{
  "d_model": 128,
  "balance_loss": 0.000191,
  "balance_bias": true,
  "n_kv_head": 2,
  "vocab_size": 12848,
  "init_std_o": 0.0,
  "init_std_up": 0.0531,
  "beta1": 0.9,
  "warmup_steps": 473,
  "batch_tokens": [32768, 65536, 131072]
}
Below are experts of layer 6 (counted from 0) of a mixture-of-experts language model. Rows are named router (the router's row for the expert), gate (a neuron's input weights, with its number), up (a neuron's input weights, with its number) and show model dimensions 0-127. Each number is 500 + 40 x the weight over its row's rms, rounded and kept within 0 to 999. Numbers have three digits each.
After each expert's rows: "gets" lists some tokens that make up at least twice as much of what it gets as of all text. This comes from a sample of Wikipedia text that the model never trained on. Tokens count by the router's weight.

# expert 7
router:423498531459578485464544496516556457494563549525516421461468485478517470496495519501503447542590494547502539485559485470516482495524434453535528527420515527510528471492532478506578565540514536420557463525482529539484543515480522513431505540523504485542493509523505561515526489477546582480499471545490493491491492455549600523515450552475474447477526539428422462501480439550464534401557
gate4:554480471463520470527504438494471511522551495470535512535471415530479531517458519497454445500467520419615484513512494500490559462497513588424540519524551518562485525532477411575517514538525498476512483538474472598471536494482495501451568494595508476561439489462506511502417493480498507518521449466463550509458535487517529559470440596500523532517527484454553542501505487552489546459566
up4:444455567527452508503563495486456542502496612539463507511527465541529440490495474483487538467456486520444462515489490615538511557483513455478516532422464501493391566511532569485512562526447522449468491493498446464473508473494541532521482487514480552470526503466451499537461529536512495501533474470541444458557497453480515388444507538500525488601495442522521463574493473488457547524453
gate5:487534497512469517498451519483504505560593513530506525482521480495505539451517523431488495538510461565488561493503590559553452527419451519476544478485528469523535499434431534450469571556568450524469523600493529531554508455553431531472510545501531534525524498498551442411474516576531482517402473501483530491457496537583474450514427521536488466491499531515478492512542521498556540535528
up5:456427475519484528496510417456460459509530485504519494475459506493468451453536437521519616581497459421515522444485529492441478410462423487485472521477576485544549446481424427447471561573556470482400510527502501471571505534460512485479540543495483520511494463538529506479533458494528493483505532504478495490486464540523459544455542497573474450491394527507494487489502467471456475510520
gate6:419491470543448485564487448462472539510483472455479459554541379522430469519543584561478522535510448449506493530462490493474489517545420505484509517492499487493573447514511414515533487492511472501488499538475504453488471539481543428534457523560504504539400468562474589500502520467457523448525412524499454501469468472522533528516566536495428499506527476529480470544458540526422522451491
up6:479522471503542531518443533491508445481518518446402464504556537418549496509493476514495496538519522505487603482587489439508540491518523582475518484512513558511480448435530467504506527509496498530499510535494541501556431598415525467476540494551496425430488429476526550496590464462485444467454481537459490455512566468522441555512505533498430512449475494515508494510560521586499518476534
gets: "in", "a", "it", "\"", "\",", "is"

# expert 106
router:452532566471554528469617505536515522492583525515515425442438465494536482422507501495542480487570474517472465432527537528534496479544414503475501575487494545495506463522517450438482547492497442421546476536523594550477510492515548539426514562510476456570511520492479561480562510521527512544483454500538489484521479538501587539582517499511450499502499545461517462510466485552504523502446
gate0:458560477460555535564544455558485531511448556525482532465479456512585498531472506468417481524533448539534556457547476488518395475508475478560505535542450458499481540474527564484484491468436449480502524520481512518415417504475573470551519471542469535488478518513459556526485531483464481526535536558403526502542498518520523602488449498525536551420538514546501467480462475449524516533524
up0:532478531525485491473441500523454483434441519483487434464565528507499413542518558523496458446468485523475453503455522449446518528523514497518477527473528484458459467521504573462511510505548533501458485496461513455451516504546515472500521442434424558519502514542503473527445505553454514562495399559511582511457496536521548536454417496475541579563500541504502516468478468615454442575523
gate1:494491527565468526467472499525537491548567555478516520500560491484504446475501493444472470444385494491447533489470448496510526521535491511552523592467516491545492594449479492442485487501488454387549526542503556504467522503499456501514548488530524472539516549523506481456547438503496462587462433499569477476501459452567486563561498520474502579463514471465425515409499512495525459538452
up1:502454476519515466453495468555522506549539515510580539514571503521546494477497478504549459464510497508527514562479438501499555460494584518587510515468556429503541538480455532481477450545456499438559404543512522583543531508476429540499478417498495492519439511504440516503523516527478523431498408408559451456478556466502516557537517569488554542509532517490439486451498537476490471508522
gate2:478552514599514393482494509498420497512506450424504557493576528490462442504476500515553466491488444469469455436501488514502514492497503495496462511435503473426463556501536477483480534543490553533525481517539507476521467523510534436494525484477546506446471514518532512538532449391546472523517558479525468520478516490443424520477512481536580498545557538608507506529574503517463492421406
up2:514470445380502566498531486528555487493504536544441472490489549451492546495514526492480542539501537504526602504544497508454488457516459503537510433552535475541561515479519551540543433445481488515510492464443422444457562433575482529556447484550493580501527532497499445494454511543490469505464503526438468471526480534535526509510463524438477492424484474419485476460469489469510456584567
gets: " ", " | ", "| ", " the ", " of the ", " on "

# expert 89
router:430547568411545537517579496574511521482587532498493516443489483470512464514534535494524448509535416511493495484538519543522502454525430536522465598495481598495496461485502480500511529493446463431488482509506545592512502516469545491480506589454490475563508482506444533422508528488526516438470482507453516473502497552554561543508505529441436458452509565488442497481445451555466487518500
gate0:459523464509568550440478425547506529495512499439493456473526442581510416519505531519526488505468529475547430490467562488485534582476486493510577541473543507528479522503519531420602519454519469489483499595511495441511447585494537517490492510523436511553455503433476479532530478464511614486506529463515434463470539486474511489503484497506488510527513497531531513533443390538459551524539
up0:478444560516515486500489516423425492486518440483566505516521474548530457536468568567538529559486513459479434492499562502470556457469477493503408469521476478536544463544482537542468499519525550492499480535480534474505468556474555492455521467494456487500490379510501548470512564481573448515575553500610477398600524482478461462535433491558498509515466484480519506519486493493544513507520
gate1:411548473450528506426488469514593498479553517512431526522485421467474510500495500525543440442442565490490558546474494508456542523477526506516451556533441477418427535575455517532487509480409504453489519555495486528522573446474429508506489500505467476551482472524450460559518493493513493438476518463546490498504438484528531528481481443503468560534522532522422532514535487422480575543473
up1:470538460457518531455463443530556551369496548494456537479447464522561535457432455548518466531538464536512556419519458498437490478561515525460442484540514484457457496508458516550552495519441567502439493526492473534565485461466450522505478529491490520566525587496419482575510506440468516521499531515481574506495491470488520540536425494516462557501474503511541566555541464488461473525511
gate2:596500490409477522491508452548424543520474472527541443466518460536474462545495585513531458477423483485563462464506458451420601501405505512568486469503524591461506598578494502531562512527487531474498441513539500512524439550485466513520503515501450503570437531469494548509475491521501444486514511454533539457502532537493523537452471475542510538476504545477471497513511462559509494452489
up2:547435442571448515529456552489521461494551493502482497540506535528563458515495479457565472446491521480538521497421611558513517463520512482564450532470551430524501488440469466523505489532543476473527537448497514530536508503502525470490545514550491505484575540503396464458626520490517469490413499484472569532520531503521453511453478557523563526478476513509535526482473445500410535550510
gets: "ie", "ay", "ley", "le", "land", "ey"

# expert 82
router:385615517477578476476595516549475522471568523532495474477442496515534436470520483423561467542561459543465461456541493522534475458504468500489482575450475510500485478521521449512502528517530496389445470545516497552526480510535581527445524577485516461553489490464495512462488516504535544495512457505460510505449537504556574533505465517486455420464489482501480538510468444505455490482452
gate0:527547483483489572507522479519476496525445478469458520531514422525593502462453565497446477474495456580498524467565516532460477460594497596510549498462493489467417470516541498503486466453443488498456585577525520548507462510522500532445534522525535463509531486478508519519447492569579438490452506441525540486462465455495504450546481459436492521504505490481481539583419485581489539500528
up0:489453559496502501504506489431533514529467542572532476478612552438455454473469505524480466486422529482591478515510461453488450470525512501418516536519467464494486563477448472527500514524501460484534473553506487511480562472471580540460512498511517509487517428502497532517475541574586611482523599478506517491486472395493533535534444538516516452473532500498523474429458436460493493503455
gate1:487560464500559523478452518513486506461542496485532419507495540509496489545471542508492486547500558523532506509495524537500469473511502501435483471407492532483428493463468448481443466475486528472485498531453457515440524451534566495509479527515576476570548554504464547495536606509555548479577420509515474475449506474561514484501571546419535500504429496532503621537501443500414492477556
up1:518460536496537584539513491505502488520430523452492468517518620518541542463522528483508445538443456528474490524480494508525448576489482536514517515530502467476473514480538485518535515478425467472522496458540517491520568511462497424485477489434499495419539493406506430509568473530442608494492438539538499586484539460444551450519516429517475566520554523523517527463546472479516560547551
gate2:438429541570543508563510488527517526519476469554519456533579490508457466468587445518559491442476579550505500533471508455492507522527482459412492512483500511493504557570517532508469543510559488421494455598462489546431524458500489487512531462512501503538548541444518514498449533451507448543509439536549474544492513434533517506473447547495526479454574430575456444514471543532492515465478
up2:451499606466486518510499545437562531521525526480489471496473552525539471540517500532468484451476457484540491552562510547523493518457511510485485509554530513511429474485494499575511484488503474507420483508531429417430463493554518482486440538481543542503563485515440545575449558459591516537474458555503415504492456514489518480437574527513575512503532490449543569488538431472492464556552
gets: " The", "The", " the", "A", ", the", " a"

# expert 34
router:485526532469510551507569524540520480525583554471478443512510460479497441421534514507520419556579504528461502472577497496546491517549464467537466607526480581543505438539499438466504585527495455434524466503550514493509464534448567500455514531491493522601524520512445547523506500513465523463477511544503509475474459487498589565523490500488453467476515541521515463582466479521461554438486
gate1:497482549507481497484444506573510499467544498497494427513440447553431495474599566483478573502511484518521577533570418530528533434609513508544479520472519535447512568516502519533532514408488467477552463476509466473416539457439460538462454503532502525540455594531468462518549555512476480540464458529532500504490427453496541537477493540529490535468514496525468466475478510479526456553489
up1:479484475474527487507512478474449566521490467501493629553545513482558534583484533501446474521526525530440567532556485555541533587535516426485433569533547527531485504514468483515485462456486457499543437485499490481501499498416454524526480528459481533492528555484455500528496494434556455494528523494518406468451370459484507541485528586464487464508483475486537517574489478477514517454514
gate2:492556504577526444575526512497521497547513502546554499513504477492480486539436511492504527554472517534487487503397481462545517468527503389552521511549439615503497545538499511490496538498498570517563502536521499511529571461521503565564477517424492494511457596458497544526539470485477472482478565511430473483498477498529572540475460530428480516559601511471512463479518504544424466509495
up2:518549476441512469520530547502533473476481467482530454538557500458484562462463494539479479528523487510457443541458488505543477590472500576449472470548435535505548550516494532544521552494553521483588439520480551464498487481489505575525535480471551476606470531512542498478531551508534586444482554531479447559442486518475501447558466443490548498557508550519487434440499544593471468537493
gate3:502541473502493462495551539510500519520522463433546447539497376476469436479531467468503428462594525507480507476522499493421469553386466527525505489501433515550474531517528524545510552533520537490500426517487500479529465475482487495521506497600459462562507535452471466427405505483470468529454542405508535454476508442505506408443460477543542482508540501468492510490526514485510560474515
up3:498529480451454461461538518526488509492494501466528574510513441481496435505568465475549465519504500520482489499458515465465456497433468488522509524502471512514508465547582558524534470526556540514492452446524475494584441506541489507526607516431514525428485483476537529417479487494535517468444596458456542372536532513590468468485484481572502488537558455495469502483538473464488529416459
gets: " (", " ", " \"", "e", " un", " re"

# expert 118
router:411542498458543531473626539549533462463575493491487504497504514533490455421510482513534483527548559497488529455496509543499487422502397504543479602479480599486484482523511451497534544539481488442503466486487506538461494450465534523421490528463470515592484460498505561500517500522534440493471454490484493490514493508572578537482467544476449387501479507482462494489469435505516493500535
gate0:440453532489480535463505529484518500493463451570533493489501459575516522421509450522491558519561510477523568544498453543502463476517526499538489442534504485434433469491514438519497519580467539494528500514556490499481535478495650555462478445470578486468408485498503481449538459479475478506472494544500433490509491538594472553466453509428530444496485440491464527502473451509473496428558
up0:525544495495514413520491491503474509461561543525468517450488545467494535559507508507516479495504471505457436487526552431510528513499535425495508544507513466505565471565500528450505469408523425503481479486452559533507513480481415527480566517491423455555629504540494518560487501456472515434514528461485569493522499525445545452501567510547492590539533548543546506547587554510509508538468
gate1:585551577511515433497525546521476489463463511459541449470506466458483514500512566535446482504460501523459485500505422460463515455513471538559503448468470543522576533382436547483503504507464475527518548538525544473533525507578467510446505519534553434481523524497449442580482464426501469513507506570515547550440454538484516478559543514563512437457476529501486523532543477493401475491492
up1:513536549498502501493544501525489571471542503459552469515496465429527510566515517448550524492426488473536550464496520454585490534395454492466556504491555514547551537535457519476597464469541506485525524537503510529478448587475510473544468511493492533575531518422523501487503449543513485410502479457516558480535581456437505546535447549530453525499538537548511481505487519473545603483467
gate2:540457493485515517461444590516489426481499462437434551506558440473480483475522504428502525436491515573511464493529540458496526521483476473489477482412471617442446527497450547527517577588521549419516540493471460580452487459496524517623457513462444533484486427500502498449503523472506478515461465479501501538501521505487518554489481509531499509447471461485543517456516468525539466530553
up2:484521500481499495464509533540457420462534523441419514529527416495471495451536505417454488430512528555553447492511485476469614534459501504506532421440532518453500557451577549482491545578476517446557438433478495533493518499443531520526508484495504458480456469495513503494454504512532474549436442470428524534518500532473481541534468520463516586431500501473496523487501586507532469550549
gets: " |", " |  |", ") |", " |  |  |", " | ", "\" |"

# expert 91
router:405512493485577462485543514582570436530551486492485485459468528416504507447517538470563468564485488534507555513523543490518425454513428496507492594454442552529496467526524449553529542536484471427505492554467486523499494502502541494401457578516482493517512500540497538508499474502539523453500465493478541529520472447536631538488525564455468476446469477559462525468478473499467499476489
gate0:437467489456496466533524454528518437462526480490438480537518473456466481571518494542507551494495443537581488518494581403591496438521483517559496462520549483481498479478495502568467475462531453450572508499483434521538536534539477480497401527513541471440482546463528503530554486483544485437502503509536498498512561513544517539587497507449540508506453581591526526513511487435423488547525
up0:524508500508477483519496514495489545522559432525542446476589519426521413517473439498522594473527482537484517499498532483605475415472459512542483536456489505501479493534518483529505516467480552429498489488525481571555499522551463518511528445464516518487525526478507460481522556467519474531471441446558510505567456580498493410511435433533510595487563542511565480560486527521513454533427
gate1:461502539512498512433510481533513540491512444579462499449549474462489516430433458512483365505496516492465530488453534503483479471566479460418478579440513501529436455544535504516580507545515445470436494523458522513495557475541510521440449561533535553480446536484522482487483463426493471518513469474560479550502540468468529510489574560488535501452462539493474532495549555585527534482444
up1:428426504463395493506478448499560485552481535485485545499500488473433437544446545546523549536471453470559497449515488479423615493450538552495569451528496511551517427523431437497512535398527521555528494482486520516505491488492516466566549516452490566510520528501510492520553493523484496513533494539487549572469475509486485505515456578490535560534561478489489513456500529525497533490409
gate2:570503527525541482464525531536481460565537471531506560487454484462488434430503473510452465497516489513521389529452546504581495516491503522532422499487417531543525522442562521529520500497518494477490501471473584468523532445603485527509428485513438492491498461476497495518589451508522570495531464462566505496503475569568515485438585486464455549489534535559536465500503528499475454417497
up2:444509480503506529523452552539522458525501477492500568554524509507554535499514447509498520545499432474432482526484432465467539565537524592507450512561491502580430521576534460525486531558551454487510442475448505470579562447484447474466430426487508446473436425504474533494508457432535504487496450439497467466467449505525510479510492529424532553552487482518501569487551490534487498433515
gets: "m", "um", "as", " Am", "ag", "og"

# expert 117
router:446571516445558513513564468542483468497591482525488437482510524500478525422469525509513477587547492479528510473541504522548481430517443498495489581470453534551488461516469491436553596536517452457503464526476523547531497535492474487494482562529471455515518556475492558525535475488463469519488467495466525417509474474592628558500478490516479503431528468488512558507427482518511573468465
gate0:516552511487505503528523469513431494483482470529529465469470449465465507429541500501551524484470440547485554556470549527486503462451507468565490489535466522461504503530492474524477539402496571487515535568431511496501476404558524511540584492513575586542506556499484481534523595538483465524489524500492519455605544489573503539513478552554429528524541461470560545525474468496495420493544
up0:512496524453529522541508508472526524554426577477505401501503500564527503431565487505418465495532497579521486462534510426511414525530535508487460499521497459514542519439459501478485432431481440530534493450514512481500502517490441416494485462526479474504412557574510544473424550513552554477530474476485485547529471490436507439533525481537463454502565467514401456533509525519552513509474
gate1:514488555460496475449569513494521459519515448539497567479517484522487486528466454493507512493443505462575518527504514490541542544488470545550449538529455527462551483485519524433516495483543522498567487527565498486523464447477543541480505607517538512558560522471498535512539476483558505532552542577520494525520456556525510587458505565477461512462445608482593492486554521408463551477583
up1:531418500532482439466590531480486473578556508529491451496467542518437529498464529448521566512488520473533466544489502484516365477535539428532540544533470524490455499456423537485616514479517480507550538509542477519536405563494454475522442522486432524544473517558474455545580542541477485492488472452500476512471532572478527484457497444521494505459529490495523518449457509506535527514478
gate2:496464514460518565418480498581483486552585486499517511485507497472446496475487472504519471541591536561542472487549452555517537450504482458541463481541578523524490475513536522437445490550460479451466563473559510539559507581498482438559574482522478460487525489453431476476541548492528490489495509475422475445491465566526548547481481475491505481368450459484547463510479463489489450476499
up2:481481490514534441456491532472522476429481431511513446473521525450578422577515567486490465503453502466541449531478555533545548536532469501522458583473433489498503503530460515505510418493515525550454518539463453463445541531479536526456488542479474531465547417513508516533489503436562481457522558459506401524480439548499523567568554444529551473476475524501441490506551472432499489442495
gets: " de", "',", " De", " La", " rem", " San"

# expert 75
router:449510499503528469504584534564544473489579500530484473498463500485515429379588548495560463555495479523480555465542504514536488460474441477512540578456475586383519456546518438441514579546480504456498458484502509553499529466500571491430492529509503486524472484436443563484554500473488514486468497473448494543483495499491556523485463502505437449485479555476499498560469462469511475461488
gate0:477509509531491477530517489533531455528512509529579443483586498516511465431533559513523391505500476510453434463526501479465554558475509463543480533461519454532457503465516478529454516476545574525490542511510484534620520477505463580506485486450516419467502526499429564565501444524553487515502501517486549497533420560479478564462444476519487500478547462555485473484531551557537508447593
up0:511510464451513505528508427452536572531469491495462521488469480441480451571580520537612530454490483526552511466460506469553517584517503507536557417485543520498524491567462531550477582495542497528457471480485487537470506491511525460518584517494501458505571569458502498539516443509586417434544551474493443413474487542476478456516424490532453513532502513435514516504494509536539483514496
gate1:501518485489512542530544482497482455521496536427512439513479520544600449484471454517558506472482525474430479494444579478526461465559472543549460466490449582473534441454537429465511525476520567487510538476500527497463513543503549425470437501442508463473464510539409486570499505578482511580485568562502538520599519516501521565500482482558469523437525553530474494488482470509519486553534
up1:465417514447485473473434535494522542490495447488515504461452483514453492488532506495420460575556516523523455481499528503504544490460476544496517494529535425532493445496455592526482452543471496485527486563517525487542514563450485522530548513535539578570540494519532461432482596478593540504546510491582534455424438457550493435460483474484501529542548477486492513435468585518458524474494
gate2:519508444487517605516553499496458510452553455511540510514539423461549430505503437537532475526490517533500471451462591493476433421561492459524453466504458453476517493523554520435518533583514533475411518530479505466467447492463527559537525503518497473533508477485505457515496471477478578373448480486513480453480519433414502481496423489508508462520534463488458488486548504578535493488492
up2:533511491496500520626472472468464533479519533524517449479486627499532461475506456471487546526460481560456448401451522477501494479484430495520418502530480459516442492490565502512531542510464460557467505509505542487488569547458516519486523507532500493457474430484438468477485451469518509451479502543471541513488490385514526501556565509477569461468468458543547485564523561445565550475478
gets: " the", " all", " All", " both", " on the", " any"

# expert 23
router:482525539466578525513585495568515488458617531509526377487501487505525415443529511478542465533507450548494513421559489553540505432465437496489529582485451569504493487539509479516529527549543468417490480518499510528511516521459581533476483534479457493569469520459510517485540514469494508460502502497453544490472465527563514520505481569509465468456535477467446523473461435543473573471516
gate17:498495480538538458510456463532505523491600537489481499497542412462531486524488537445473568547458482493460442520492515521471570567511512536529444630499487525460534496499533517418551433485509493490473500496454493465506489427530505452491480510524473469491497476570486508473477510427582477500553520447494493506530428507457498442546602458504528439511546541560453486577557541541485513548476
up17:539446546556463474546471465565533464514494482514550448442482451440490452551460515485495491549483491518465424492435489496489464513540513523486518526469456536526487512522490519530491500566508592482509553434521528538493448557537473472547484519507416521448576532502521495467504448493475488521480504464427576561477534545513495591494507450619454483481538580470527556527557505430455468547491
gate18:520468513521446499499492448484536478547517529478497479556528508552470498568458505499579442475480444455489482484519457539546521497455499389458505508451533484449477542483549481528456550478470577438441366534515482556529454433457532475506502508488433517512486465486458591496473545558484485460529519479496514573540505498491496514435475429482487488481472495491474550541583548423539482513570
up18:529492512514519502555557486456456498464470480450450486520519435545509504556465421520477497493545522539513406483572461553556502503490507491500522451519435509521443505500535480558377470535501517486548554513510568498544526438478544431503531493536552491497509560419503543459462583565521574530485476535473563528471496464540462497489496535475447526446492564454445437477535517428482546516508
gate19:493505481523429476481470502546584464544552432437519491546518442464550506458443425550528466485501446477460485500487478471488553527468526480427564545483468527558522553468537522464500512471506522514497412436495547526498529514532463584569499517603456531504487438483482543526531546470503467461493515444468449531531442480444534471431523486523535544487528457505463441569530464525493470424552
up19:472510513497500501494464444463482491510471517476447487465510535470582485486546533518514516496449536451478506463469511488520524469483500504561497532481514536612558484433494510423554416510513498525427458421459412429510498533472457470463473508484492533497527470473479525540458379443478488461448540504482536451524558528547517542448528461534561557508555454394545491560466498557477473476508
gets: " of the", " in the", " to the", " for the", " from the", " at the"

# expert 70
router:465534519434564513507531535551532472459606452497480431464490465488505509470533525475470514535582470505487541442559470478532446469544383525472524586521511571461508438522527491514541557508503526442514498531528558577480499522450498515442562589517479501582509537492421520432528516453469522497505457525467535497515495505503556510529445526438459469477462560496467509536437492502480499479457
gate0:409487531476501501497510525539454496508505484563546472489560565468456484491484553515471492565502537495535413485492531502491546540499559487492541519480491531455512458519460538475391522498464484515547516485552468554459456536550472379469504464492400544471526504524466424494467555487582524555490523541513524527508426498582527469535601457521561502513518512497496512540558468434479540511485
up0:499574467492526525420509514454415495587492476483495476570510423415457537488517518507533488523519535526489482542585474583452502534432548543485542488521472520513546528561461465514474498553408495520516528526549565536507571547478509513549442471432512504547390513452536475478559535465468489466510545450525462445503440505526475468524539482497498542493504475504474472540468512548480537548555
gate1:490468524500518536546570468517538409582506462545547529513553501518477484541583575510525514445511401572502527452445561501444484491555484440467485492453473564574509522484572516434556535497496509424515527528541542542455500537519456510526466528519439497525475534568545520498588485449492461513505486514492519477555483565502493499543459470499459475467464468474456526566436526537497546488460
up1:482502516466462474472467443484490513593509552491459549515491469527540503514451410413468483510439497468502520493533491490513543517452462490511468536480523505494481545528494473530517550500526582458498414581572482474484452441532468545602456548520501472419536533565487560471461505533468496494568451393531407447536579498493526502491527480440479510516492477524472441491494520478473495540454
gate2:521516486422482447489525415453467467503511464489490483551469439522467516540549513513443509481445535479473483553557500480462420498599493521567491520538447491523497484488519478509486556476547512461434534500548515491488482586447430480467490593498469553500424524515489490505524536434437542537479481518517520505433594522492510484436452519464470457458513566534527517514463460416448472495415
up2:544516520526484522567464527544583436550502519530524548499585557538513508457476460555501540492522438507490512522495611510559547466479471476498493464447523477574554492466514560521487437459454465536483491574500566435477522496488493586470403512496507484495574469429481539441472461492487537482491470482445456578574474498513470436551492553519503464512483528484471527466459449549481479492523
gets: "ation", "ion", "age", "ment", "ance", "ence"

# expert 102
router:422499466437552538508599505568474469494545510484488408444520483495474470430513492478528435498528496517459504452522465513533520483450441457488484587487503573542555539502494428494499608517509465445525502479540525566503498516451521527487467534514450476505509506457475512483525523499499485504437444501459474489512510469559654569503535540481427481471494525531476515495441525449541535466463
gate6:493433492502512560552535531489518545476574463416497422463521531463514479454493463519481534499452503510494517457476522460501489548560496469600556549506471482502473496456578454499427531474527556444506497490477445513516467532513519514502546466445525500492430572453496495507575500536492559548526508530485510554552536585502458525385532535492470603515500534409489510466537482501481565478502
up6:502463514549458474528447470522526462456483490601479529537499508491514463432514490479514559533542469446524432462550466479496538484482485505464489458444457486536482395460517557513542538542512474494531459604550541489483489488500504536496464492603503513445568461477560427472493567444520477528522475429485480462447498518461475447564502498461569510487515480492476504534624529511438519450517
gate7:511465514513528611431544498530448472423512465453535508540498543548515511510521519518488421509420474496527538477535450485571471503519488481494461449502493512517567491428506462437547550451533508483508474481528499502451564474516508539511507507582517520448387477493514483524534573506463475554551519501607456484465531496434499549429452555427507510466515433492510499536478449471485483430503
up7:502452529488506530469509441437459607522507445454520470482498629503549474492467528557538525514553523410533459485478485468517511525560486484537488528546422481529505471551551436456518454507510511564519560444518546541446436540499515433533463467470442443486529523480516487571447534555512493480483477536512475558559458489496519607463496537541452465436507474522503493535503502546493489492539
gate8:486504456503532474486461449457414447506500526474496509427543507468439577528564482577562518536506464452443528503546536474510446492504519549602487477476469525493568497529523501464440508511470474506462500585534587464550543440503521504510573489512458486518504532490484474471493517502516471416463475454442480556469498535467491481534510526502484463503546557477554491445441485522490389535398
up8:516469458519506555461478497446421438576546504497489528475545410510459530510500442528512423485482473498522440472510516511539500497428508526513478524534439557502543478444521546450453538429489563471515510450497543493432511518530471532491442501529494467503459490474513485445489511476423508423458491514522461537510506544529503443559545590491541436456512566468587491497593518464506411503456
gets: ":", ".", ",", "′", "°", "re"

# expert 15
router:440562538450517540482569518556549510484544568470496496454495492528488492447510466454484464513572493520485545476555466462478503456489432511498508582454516604483542473525524476435571547494519461402507471521544496562472495484472551530458544547472487468557521482442436561512521498472529521464518449486521575497475498518565604499488525486461465483465453551466447486532472449559462564518480
gate0:496521439559494526549562496478546522496448519575592475531510459481505541510524526496529530464504504522520565530492500507497468469475524514469551456479486508510426445425521483519504530443553518422494475496553551530531504574437475527514585519526488521537547501512499443594487459459449491547480489546449478613549473520537587581462494498436507468494471515448459561444475569518478500477528
up0:521526522507481558523511499472567488462503574512513490504493432424497483503531480476468443473534522506500581500443404500499442504524539581491570516449526492528471538428545511433523432455526509416515465470491534550548485509440530518475585471546576477528545484475494551577431497413488543562499517551447522476533484509542542549521535468494508546507440544449521555485449509520500518484466
gate1:476552534499467516452497568490548500432494503509509448480484465490563504522464485418461429491455478507461500518508485488428422535443465508503565524473520474423570480498482486574540544495515486514533473489585525526469456426471508469448538580452494500509548546476519552594533461564451525530469489543491520455572524523545558496497494488452512534491482522434561522552524383484479536500480
up1:516522500468486521446525591452488510544496516551502480574460422462464513463448467477515489501426447575483514532468565557474416481472453489491566528505524441432512401506492459563446564463551500584489470505491560471486479444466467464487444585446457496529494551482544535513596498571482502505465476543493528531537508439485538504545493506469535502540513531477546460518539506501465510475472
gate2:504446580486513453483527520486519526455489529497505472470485405554459493475489539559473526575448508514503514526555428485599460559533520537495395464527501497496563556553528524499558520536494407391522547494536499501481470527469448536449496513500566441496448538530497538485524514455505451500495531549459485526439563489529457484516522463505494404485480531588540458531504536476514500489462
up2:544551499531481536410548520527501492542535461533517511540515480480444488502476514490479509446547489499558456530421541432463418555469489528530498531522485472415498520487517531499416493475471449514491430464528489455503532535485581494479630474524551504448506556508531482498487519416439514491523494585484485489569497450518489473506555487419478529493518401496532467503396474466517480489489
gets: " | ", "| ", "\n", " ", "; ", "–"

# expert 86
router:504538573468520558506594518515494520507622520463531430502515491484493485503518526489542450519548503488537502455547506524517462474489357487511498568473554545554510449500501403479536557473499470416483473501529536541499516543452577544460527578512503499591500533538454544498514475453442491522511456510451532475505496471523586527548467506486445484524496500541435489552494477519468535468502
gate0:486551512577500492558490434539481486459524455456474516490464519558533505526554522498513526542510468511517522472487477501596514476515484490496495579515525556539526561577540558547545474516539416435485499545449478551450521533468561535482520496548490570553495475563511477544477469422504479532478512451482538444528470487526499524520419494381457496485489457543498538568507430521479455408462
up0:495516517510468465489567434521447490457508470454475481543474534545547512495473472468454558519485496473464597491515516507584499500474504518471506561496570527528468531512574493485545506490554435435465483580471426519474534473521487561469516548539503558503452484573494444559471473502474509496509531484472562434479430497517518472431464534379456525519517490550505550562495424521536497406490
gate1:493592527481532441488552454518521472496548526564548460495546417505513486531489545481488536471522532504478437463518535531526576454530458496547467500570549536474551506519575551507450445568475491558561471462463493461489483493583463512524493545447456456506559576506503499498522437479510428457522536577442444531533428526492516501484541543518492558551565546443487487504538511468436496504473
up1:483450477483511503510500505470465468536477490454383510525463463485457483517472451521542451474494481598573512562597510489504469542455541517522564500483484479437467540522484451513498569491478567487461464478505541516542503423522543462525543465477606521531462468535516540514476532599466579548431491470462563509509491486466509544492509523463496448475463530454527496512471527513613517462451
gate2:528512618536498545525490503504511539523526474459529466554502539524532486553535535411502495555488529462592447456483503483485473495479457534477503517475509541538422541565491510539572462526502503448481519537498498453493536575507585488502582488520523521621460488563450465458471521394462481543506515413460454470523513496501505471494449537466508495522546506544536498492515521447510535414476
up2:478466519459498476499377469505522446545465514501535448544552438449495472442551510493506491482542495498498439573478484564452448522474524479517501511453486489502553502434474531497450466495514626510447496450529538529602518511470486455518490507483463503523531490480554498508533555539480477478457423407509486553505557581489475535536542528577460499580492505453478408509470511498536472516520
gets: "–", " (", " | ", "\" (", ", ", "a ("